Below are experts of layer 7 (counted from 0) of a mixture-of-experts language model. Rows are named gate (a neuron's input weights, with its number), up (a neuron's input weights, with its number), down (a neuron's output weights, with its number) and show model dimensions 64-95. Each number is 200 + 20 x the weight over its row's rms, rounded and kept within 0 to 999.
Before each expert's rows: a language model's description of what the expert responds to; "comes after" lists some tokens at least twice as common just before its tokens as in all text. This comes from a sample of Wikipedia text that the model never trained on. Tokens count by the router's weight.

# expert 2
Inner digits of four-digit years and large numbers after the first digit, such as 19'7'0s, 20'0'8, 1'8'74.
comes after: "9", "1", "0", "2", "8", "7"
gate0,213,196,185,182,183,201,183,204,203,191,209,209,200,213,193,172,222,141,206,222,221,188,238,216,180,214,171,198,205,197,218,206
up0,177,203,208,191,227,203,174,205,170,189,199,222,197,211,184,177,216,201,221,200,177,194,205,196,189,234,187,152,197,206,216,202
down0,209,187,176,233,205,196,236,191,186,188,202,208,191,175,192,208,224,180,187,184,164,160,169,230,210,225,222,211,206,205,233,174
gate1,196,192,174,189,175,180,201,210,207,195,176,194,206,193,169,198,212,158,218,192,206,200,192,209,243,192,226,203,254,164,217,196
up1,203,192,236,187,210,181,250,165,192,198,252,184,193,195,194,186,154,246,164,169,188,177,203,226,226,230,184,215,194,186,214,177
down1,179,181,201,202,180,199,196,222,218,199,175,156,186,151,202,188,195,213,207,175,203,194,191,222,229,168,205,201,216,236,189,183
gate2,202,206,218,195,191,202,174,180,237,223,217,210,187,207,242,228,235,182,196,237,191,186,178,196,156,195,200,181,184,205,190,199
up2,177,175,180,180,223,205,197,201,240,201,230,213,209,219,219,200,184,222,223,215,174,226,213,186,170,180,200,189,203,193,183,194
down2,189,235,195,248,208,229,175,187,175,199,201,194,201,188,212,205,180,215,224,190,182,217,220,213,217,194,221,194,209,215,198,223
gate3,220,220,239,209,176,196,191,185,167,208,193,170,230,186,173,216,192,168,168,241,215,201,177,203,205,196,220,209,200,205,230,214
up3,182,202,210,184,215,208,184,177,187,231,236,208,197,181,198,196,193,180,219,190,169,215,236,195,185,194,216,209,169,192,211,209
down3,204,156,202,206,232,184,173,195,212,157,155,185,193,200,214,185,184,206,188,203,232,168,198,195,192,201,202,173,182,172,184,199
gate4,215,198,199,187,230,200,243,200,219,176,201,213,199,230,177,216,168,167,178,180,192,167,198,227,256,221,187,207,224,191,196,201
up4,209,177,199,232,194,207,175,203,221,185,204,174,153,192,182,208,228,207,203,204,207,200,182,196,163,209,224,219,207,237,216,184
down4,221,206,163,202,162,149,177,160,218,226,213,195,179,227,205,170,199,221,181,177,217,179,185,154,215,210,173,185,201,199,204,218
gate5,231,200,178,224,188,225,190,181,200,231,190,149,208,193,194,202,177,223,179,194,213,229,184,182,160,216,186,188,162,213,202,158
up5,205,212,201,181,209,221,189,178,199,208,178,178,181,199,213,217,167,194,206,171,220,193,205,201,187,187,205,202,196,199,176,227
down5,197,181,194,188,205,195,195,202,173,206,162,194,213,236,186,191,204,184,210,204,151,187,193,203,207,199,191,199,176,213,211,223
gate6,194,203,190,222,176,180,201,240,168,211,226,187,196,212,183,173,183,165,191,174,182,216,198,203,198,221,198,209,194,213,196,199
up6,186,227,220,199,191,202,180,237,191,201,197,228,193,192,211,200,195,191,224,179,205,202,187,202,216,237,201,150,194,212,195,184
down6,172,200,169,221,215,214,200,186,203,203,180,200,173,200,181,227,197,227,221,209,190,167,184,182,183,224,167,193,215,168,197,206
gate7,230,228,237,247,187,194,196,233,173,216,212,152,212,193,203,187,193,232,188,227,209,189,193,210,195,174,194,205,213,175,185,195
up7,206,219,215,208,193,182,182,205,154,180,214,182,223,180,215,228,207,247,200,224,216,178,192,172,201,174,230,200,204,199,185,233
down7,160,217,200,170,187,219,195,207,190,199,197,185,210,209,204,221,224,209,178,178,182,165,231,173,178,190,208,231,214,207,194,171
gate8,189,198,207,258,222,232,198,179,214,187,176,214,180,154,207,219,220,225,205,219,204,205,189,174,246,221,228,199,179,198,193,221
up8,195,208,205,178,180,194,217,229,192,237,185,190,230,190,179,193,175,192,203,176,228,230,184,225,230,182,191,219,213,206,168,190
down8,214,199,203,220,199,177,238,194,164,201,195,185,204,210,159,205,179,183,170,244,221,221,234,219,186,188,192,172,211,193,178,201
gate9,184,185,231,233,190,181,204,184,177,203,188,177,227,220,220,186,146,228,185,192,203,240,199,188,208,228,189,211,173,206,202,214
up9,166,214,216,210,208,222,202,163,196,180,176,210,202,194,220,195,168,236,196,155,172,221,197,171,164,227,186,197,179,214,188,187
down9,209,181,165,211,220,221,204,218,194,211,221,220,163,202,192,164,226,202,201,200,194,204,171,184,193,206,178,203,182,167,226,154
gate10,192,173,218,228,185,202,224,216,201,218,177,189,180,205,203,226,198,189,216,146,184,194,248,199,173,243,203,192,204,214,217,184
up10,170,181,204,210,221,177,206,220,194,211,186,203,214,231,205,229,188,168,190,181,176,201,218,211,137,211,207,197,214,227,191,209
down10,201,198,189,190,183,181,199,184,236,196,242,173,227,196,208,198,195,186,194,202,205,250,217,248,197,230,197,206,204,233,207,212
gate11,218,185,212,172,191,216,229,194,219,209,183,221,242,236,182,194,143,194,203,177,203,210,205,197,214,195,197,209,253,187,193,196
up11,211,216,161,176,211,218,191,190,233,176,189,216,190,218,177,198,226,190,231,224,197,156,211,193,239,214,183,157,225,195,180,188
down11,222,222,187,203,197,187,209,208,220,193,202,180,190,203,190,197,203,199,196,211,152,180,194,226,201,177,234,189,181,193,177,184
gate12,212,243,193,199,180,229,199,215,192,232,208,162,186,206,218,215,216,187,160,234,172,220,195,203,209,183,204,192,199,224,203,201
up12,200,182,176,218,219,186,226,235,175,191,203,248,215,198,201,217,201,225,203,212,196,173,209,206,217,199,161,221,214,200,226,178
down12,213,193,215,200,180,156,189,168,167,199,176,181,224,217,182,213,194,170,212,227,160,215,196,214,209,232,189,166,212,216,181,210
gate13,202,171,224,223,196,210,175,227,199,206,196,216,261,205,212,229,202,218,200,221,185,178,190,188,194,204,190,185,201,209,195,214
up13,173,176,216,196,190,229,192,188,238,206,206,200,228,231,204,221,207,178,242,187,163,186,196,211,194,181,198,200,165,173,186,227
down13,166,193,170,217,230,166,175,186,191,153,190,180,204,176,180,194,197,199,190,192,205,193,205,230,215,181,211,200,195,173,206,177
gate14,242,206,151,196,187,204,215,197,219,222,180,159,204,234,192,209,194,204,169,195,198,199,187,221,184,239,191,224,155,209,200,198
up14,223,161,165,152,235,209,201,189,216,201,170,164,185,212,174,175,215,206,208,186,172,212,168,213,189,208,222,228,165,200,200,190
down14,186,214,187,207,217,210,192,209,205,227,201,220,189,215,212,201,174,185,204,175,198,182,197,212,186,202,202,215,170,172,238,229